From a checkpoint of a small mixture-of-experts model trained on Wikipedia.
Size: 14 layers, width 256, vocabulary 32000, 126M parameters.
Experts: 320 dReLU neurons an expert, 1 pick a token, a shared expert of 320 neurons.
Training: a variant of SOAP for the experts, 5472 steps.
Below are experts of layer 3 (counted from 0) of a mixture-of-experts language model. Rows are named router (the router's row for the expert), gate (a neuron's input weights, with its number), up (a neuron's input weights, with its number) and show model dimensions 0-255. Each number is 128 + 24 x the weight over its row's rms, rounded and kept within 0 to 255.
Before each expert's rows: "mostly gets" lists some tokens that are sent to it at least half of the time. This comes from a sample of Wikipedia text that the model never trained on.

# expert 18
mostly gets: " state", " states", " SR", " Saskatchewan", " Set", " countries"
router [175 157 147 127 134 135 107 155 120 132 112 146 137 172 171 145 113 126  88  97 118 114 175 144 151 110 135 102 157 143 113 149 111 104 105 137 152 124 129 114 131 142  98 152 107 123 155 115 117 123 128 139 142 135 132 150 120 176 112 142 163 136 125  98 123  99 129 105 100  81 114 127 133  80 134 125 108 165 114 139 161 155 136  88 192 126 165 167  85 154 132 117 120 183 140 159 159 116 117 131 111 116 120  76 115 163 106 132 123 137 112 101 150 144 119 157 139  68 165 148 159 134 134 118 149 147 125 152 124 107 100 201 130 121 124 144 110 170 185 107 112 119 171 135 139  97 170 118 119 147  90 148 122 146 130 128 161 126 168  96 138 182 123 113 136 133 115 136 148 106 142 142 145 103 144 137 116 123  91 115 136 153 120 145  92 139 125 141 121 126 181 158 124 143 161 164 168  87 112 104 124 118 128 167 125 114  79 125 166 125 122 103 148 146  76 162 154  94 160 115 105 140 126 131 100 125 128 109 117 136 134 129 109 117 193 112 122 139 123  86 134 163 159 132 122 124 136 105 141 120 162 166 143 125 138 109]
gate1 [157 104  72  73 153 157 185 149 118 123 158 111  77  94 106 118 115 133 111 148 143 164 151  94 118 148  91 149 162 118 134 155 136 147 117 125  86 145 149 111 117 100  81 167  99 142  80  79 115 104 132 108 110 154 146 145 119  74 129 152 132 170 123 139  94 162 110 102 133 104 140 127 109 116 127 163 128 108 167 123 144 135  79 182 113 149 112  86 153 113 147 161 148 108  88 153 115 152 128 140 131  98 153 152 121 101 127 124  96 153  93 117 165  95 101 129  99 122 125 157 139 136 111 141 134 146 114 101 129 152 123 150 117 147 118 154 152 154 149 110 156 126 159 145 113 116 131 161  92 160 112 126 128  99 146 117 132 160 117 168 168 129 119 119 113  95 148 112 131 134 105 190 133 120 162 116 145 121 153 169 119 153 127 139 105 138 114 111 156 120 104 135 102 125 116 104 139  75 163  99 117 118 172 182 111 119 152 133 133 131  86 133 146 174 156 142  96 137 125 127 134 110 135 147 123 158 107 105  94 131 138 121 154 159 147 129 142 123 121 138 155 126 140 127 182 120 107  95 143 128 115 136  88 117 130  97]
up1 [171  84  89 119 160 141 144 140 146 123 155 110 100 147 108 103 134  87 141 146 135 196 119 125  93 112 134 138 161  97 132 143 125 166 136 119  55 143 117 141 136 138 106 166 137 179 125 115 125 115 111  98  89 150 160 135 119  93 106 126 171 167 119 141  70 113 130 108 148 119 134  90 126 129 142 179 124 148 150 115 113 111  79 163 131 139 141 104 133 118 149 161 132 128  66 125 118 150 117 120 149 118 141 160 153  83 129 126 114 130 117 182 153 126  90 139 117 103 122 162 105 137 137 129 142 159 124  66 134 130  94 151 119 125 118 143 162 123 154 110 167 109 149 159 109 115 123 102 159 156 108 151 114 121 163 134 173 156 104 146 144 122 113 107 101  91 106 100 112 134 126 159 139 130 141 128 127 119 162 133 145 143 158 143 121 134 128 117 155 126 127 139  87 129 132 105 121  92 148 137 124  88 197 157 129 160 173 157 148  97 119  88 131 166 141 125  98 180 165 118 107 127 124 122 124 160 129 126 112 137 118 127 161 123 161 146 137 129 101 153 163 145 103 113 146 140 110 102 138  97 121 154 117 108  87 113]

# expert 9
mostly gets: " La", " Colchester", " Lau", " Rud", " Southern", " tenure"
router [135 100 186  94 152 134 130 179 125 116 145 112 116 169 154 125 169  88 130 130 117 159 113 114 146 134  60 116 137 124 120 129 115 128  86 123 124 124 122 150 169 133 116 126 170 137 129 117  92 123 168 111 116 122 132 105 167 120 163 148 118 113 155 120 117 160 172 129 100 152 185 118 176 153 125 105 144 157 141 143 118 118 139 148  54 122  83 128 103 133 145  96 137 136 137 134 164 100 136 169 164 116 137 148 134 136 163 141 127 126 135 142  87  96 121 175 133 114 119  94 141 107 170 148 111 126 149 129 131 100 121 141 129  99  75 162 113 105 115 123 100 137 128 122  95 138 115 141 155  89 174 138 107 127 130 131 118 115 118 131 145 118 149 153 130  76 148 184 159 119 119 143 129  97 158 153 113 127 157 110 132 142 145 152 115 129 138 151 144 106 113  82 141 132 111 156 151 146 134 137 215 131 116  66 108 129 167 105 150 120 116 126 133 157 162  93 159 127 144 146 135 105 104 108 110 131 165 124 119 137 135 103 108 109 105 136 118 125 132 132 182 141 134 168  89 101 126 104 126 113  80 141 129 118 129 150]
gate1 [124 145 143 137  97  92  63 158 142 124 120 138 128 158 165 117 154 148 132 114 119 125  62 155  94 165 131 116  92 164 143 145 152 145 111 109 114 123 104 109  98 128 112 165 111  77 135 142 129  69 152  99 161 139  99  93 132 156 154  92 168 136 147 146 110 142  86 107 109 130 149 146 117 132 157 111 151 112 143 110 137 147 120 171 127 141 117 132 123 149 145 141 145 113  93 117 128 141 133 137 105 122 122 157  59 124 134 123 142 132 128 125  74 129 158 136 134 128 151  92 128 138 155 132 144 138 137 126 151 102 157  91 125 153 172 136 138 161 129 111 111 125  51 110 106 136  72 117  64 145 141 129 131 146 126 162  79 159 138  95 137 171 110 106 136 123 153 110 107 127 128 133 107 118 121 139 108 136 126 140 105  89 109 148 127 144 161 129 128 135 135 113 130 140  95 158  93 120 119 116 152 157 128 176  85 144  68 111 130 146 126 119 163 126 147 137 135 164 100 117 127 156 109 127 126 119 136 150 100 122 140 116  95 150 115  98 114 156 136 131 197 112 102  93 116 147 143 100 134  91  80 167 131 123 103 115]
up1 [122 155 170 118  97  85  69 127 129 153 114 128 154 140 160 138 123 152 105 128 160  94  87 156 112 167 173 139 115 138 148 143 123 149 111 100 129 134 103  88 105 127 100 157 116 100 139 181 114 101 117 130 162 143  82  87 127 123 129 122 118 132 127 127 126 138 111 130 130 120 129 117 121 118 168 118 135 126 147 119 144 154 126 169 136 143 164 146 122 146 158 148 150 137  94 160 141 113 138 125 107 167 130 147  91 105 131 120 122 127 129 132  65 122 161 137 136 119 125  88 108 152 157 116 110 145 126 126 139 141 154 123 139 151 167 121 138 141 144 104 147 119  50  85 108  95  62 154  95 149 147 135 132 126 134 172 104 145 147  93 109 168  91 118 150 128 140 109 122 135 131 152 117 105 135 130 104 102 142 116 133  98 125 141 115 114 158 116 130 127 137 128 131 139  91 118  98 105 123 135 156 149  95 179  65 187  68  91 130 140 114 133 153  92 164 130 124 176  92 142 138 166 127 117 141 122 138 142 129 145 147 129  83 143  88 119 106 151 119 121 181 123 101 102 107 139 130 119 136 101  77 150 120 114 170 104]

# expert 12
mostly gets: " roof", " traditional", "dé", "feat", "rai", " saw"
router [119 125 127 157 137 128 135 129 156 137 147  92 145 135 136 135 163 116 110 156 163 100 117 132 158 140 108 100 180 131 151  58 128  96 162 141 146 154 139  93 125 145 108 143 133  97 135 121 106 109 158  68 104 132 121  91 163 183 158 144 140 113 150  90 153 129 124 114 138  98  97 119 107 123 147 136 123 117 144 157 100  96 152 111 151 124 138 174 134 157 110 117 122 132 101 133  84 113 133 156 119  85 144 117 128 202 100 121 125 135 103  93  94 129 126 189 118 117 145 125 138 107 123 149 122 102 145 141 119  99 144  78 145 141 120 101 130 123 111 126 138 113 135 110  99 107 104 117 156 101 147 115 125 165 107 128  92 109 110  87 104 123  90 101 152 136 135 134 151 114 125 176 101 114 144 113  99  94 146 117 132 104 108 115 119  84 126 108  85 117 139 128 125 114  92 137 152 152 102  92 151 150  84 102 157 155 115 141 141 128 122 178 107 121 106 114  88 146  64  92 114 143 147 150 138 120 103 154 114 149 116 144 113 168 103 109 145  52 125 111 114 121 126 137 107 134 141 165 134 136 134 124 131 163  91 178]
gate3 [124 153 130 168 113 143  95 156 148 146 178 172 120 142 117 142 120 164 106 104 133 105 141  95 110 145 144 143  92 119 135 107 133 109 140 149  95 113 158 135 100 124 152 115 165 100 125 123  75 102 149 124 122 142 127 102 144 116 163 120 110 139 140 139 159 125 139 115 123 124 124 184 112 145 150 158 103 151 149 116  89 126 132 107 160 143 106 129 153 124 138  84 100 163 151 109 126 126 182 108 122 133 165 139 146 146 152 166 130 138 102 144  96 100 138 147  88 129 160 101 124  78 133  83 160 107 114 116 170 112 128 178 160 170 157 107 131  68 150 116 141 131 139  95 134 129 161 113 127  86 145 132 145 108 118 131 114 177  84 124 140  98 136  63 158 121 149  92 106 108 111 153  97 141 147 100 106  98 136 113 135  92 108 124 123 136 156 125 146  85 113 134  70 108 149 130 107 113  91 134 105 166 147 123 129 116 157 111 151 123 113  96 160 111 120 109 128 111 141 111 136 143 146 138 143 127 175 142 125 146 117 105 133 135 158 111 151  91 116 118 153 120 135  91 158 110  76 103 127 108 103 134  98 140 100 195]
up3 [141 130 119 148  97 140 118 116 129 141 169 156 134 151 129 112 123 173 118  64 117 128 140  82 123 148 127 164 103 123 133 100 113 129 160 147 114 129 148 129 122 141 150 118 156  96 134 133 117  99 121 123 144 152 125 107 131 105 165 105 108 137 151 130 162 105 161 116 110 106 143 183 134 123 142 147 105 132 148 146 112 136 172 115 144 113 118 119 151 117 133 109 110 128 113 127 137 148 177 128 104 139 145 132 138 136 113 145 108 123 109 126 110  99 138 166 102 157 164  97 108 104 146  75 143  97 104 143 149 126 133 163 164 177 140 104 137  74 142 126 148 105 130 131 160 136 138 129 120  88 149 185 161 134 125 112 115 157 124 134  99 106 137  55 147 131 126 121 106 125  84 154  88 160 119 131 118 107 120  81 136 120  78 113 142 143 171 115 161  61 130 140  82 120 151 126 120  89  98 122 107 158 125 106 167 131 162 123 134 161 115  97 137  87 156 113 108 103 140 127 126 139 153 113 128 128 161 152 115 136 128 129 122 115 167 129 168 109 128 103 190 120 153 113 176 115  88 110 132 135  87 157  91 130  99 200]

# expert 13
mostly gets: " buried", " able", " M", " Th", " arrested", "Me"
router [159 139 138  75 154 139 127 106 149 100 118 164 121  93 131 117 139 133 116 136 128 127 121 133 133 138 105 126 147 136 118  96 153 119 177 129 138 116 155 126 138 144 124 137  93 122 158 142 184  80 172 119 149 161 107 152 150 106 145 133 140 138 176 164 152 170 142 115  86 144 124 115 175 117 138 126 151 114 124 121 141 103 125  92 165 132 145 134 115 137 142 145 160 132 113 142 106 107 166  67 101 106 143 132 138 100  93 145 138 104 174 138 137 158 117 118 125 175 141 120 111 147  98 122 155 111 124  87  99 174 131 182 111 136 193 123 104 152  98 162  96 125 132 120 113 131 157 119 119 146 168 158 137 144 119 132 143 126 137 121 147 103 151 117 128 148 160 174 113 128 136 133 130 121 129 133 130 137  86 119 151 136 128 121  82 104 159 138 135 125 142  79 118 132 154 142 192 104 125 146  71 153 142 130 138 120 158  85 132 170 134 154 144 116 117 141 159 132 112 114 191 100 112 111 187 143 152  82 164 128 135 131 127 121 167 101 102 146 114 131  80 136 123 144 105 131 125 156 125  98 147 168 141 174  93 142]
gate1 [153 158 144 108 139 147 140 124 108 129 166 145 138  93 123  92 120 107 155 140 139 124  84 120 131 153 120 138 151 121 139 149 183 105 138 139 131 172 151 123 199 133  99 169  99 126  94 112  86 130 114  94 135 117 137 107 122 125 119 110  97  88 122 137 119 108 102  88  98 153 160 135 150 125 138 105 156 141  82 124 103 137 164 129 150 150 106 126 155  93 121 128 125 136 149 127 115  96 119 154 143  84 158  99 128 104  79 137  82 155 136 137 136 118 118 135 130 169  75  93 114 145 144 123 161 134 132 124 143 145 150 118 132 148 133 103 154 136 116 147 103 102 143 113  91 163 111 120 124 115 167 117  93 108 107 117 139  90 150 163 100  94 117 116  97  80 117  94 161  77 132 115 168 125 138  80 132  92 151 139 128 135 124  84 113  95 156  96 101 140  91 122 133 115  96 133 153 133 110 148 135 118 115 126 134 147 165 156 121 121 130 133 146 127 118 158 164 137 133 109 108  82 143  65 117 164 192  99 164 128 156  94 125 152 167 160  99 139 136 125 132 108 157 120 150 124 147 155 160 135 144 137 101 172 125 121]
up1 [152 162 128  83 146 133 149  85 103  93 165 138 114  86 120 100 114  89 130 144 142 120  80 126 144 158  95 140 141 138 144 131 174 113 118 129 121 193 157 101 197 114 119 140 101 129 117 106 102 119 121  84 134 108 125 110 113 140 124  94 117 115 155 141 144 108 106  99  98 161 165 138 131 112 107 105 154 115  90  91  92 128 150 125 111 138  89 160 105 102 146 129  99 145 115 132 104  70 114 161 119 114 163  95 126 100  90 135  85 165 140 105 107 110 101 141  93 151 107 135 118 123 138 129 163 131 137 138 125 132 165 125 130 159 108  87 176 118 115 131  91  84 147  74 109 136 132 115 117 128 142 104  97 128 102 151 139 118 127 153 106 110 136 123 111 108 146 109 129 123 128 117 174 161 152 111 147 100 108 141 122 127 128 115  93 138 144  72 114 123 112 140 116 135  98 150 173 151 111 125  92 116 115 159 118 136 180 155  96 139 122 132 125 144 104 115 110 124 116 138  78  97 130  89 121 142 173  94 155 105 154 114 131 162 125 183 130 150 116 148 160 121 117 120 163 131 122 154 132 166 152 127  96 153 133 102]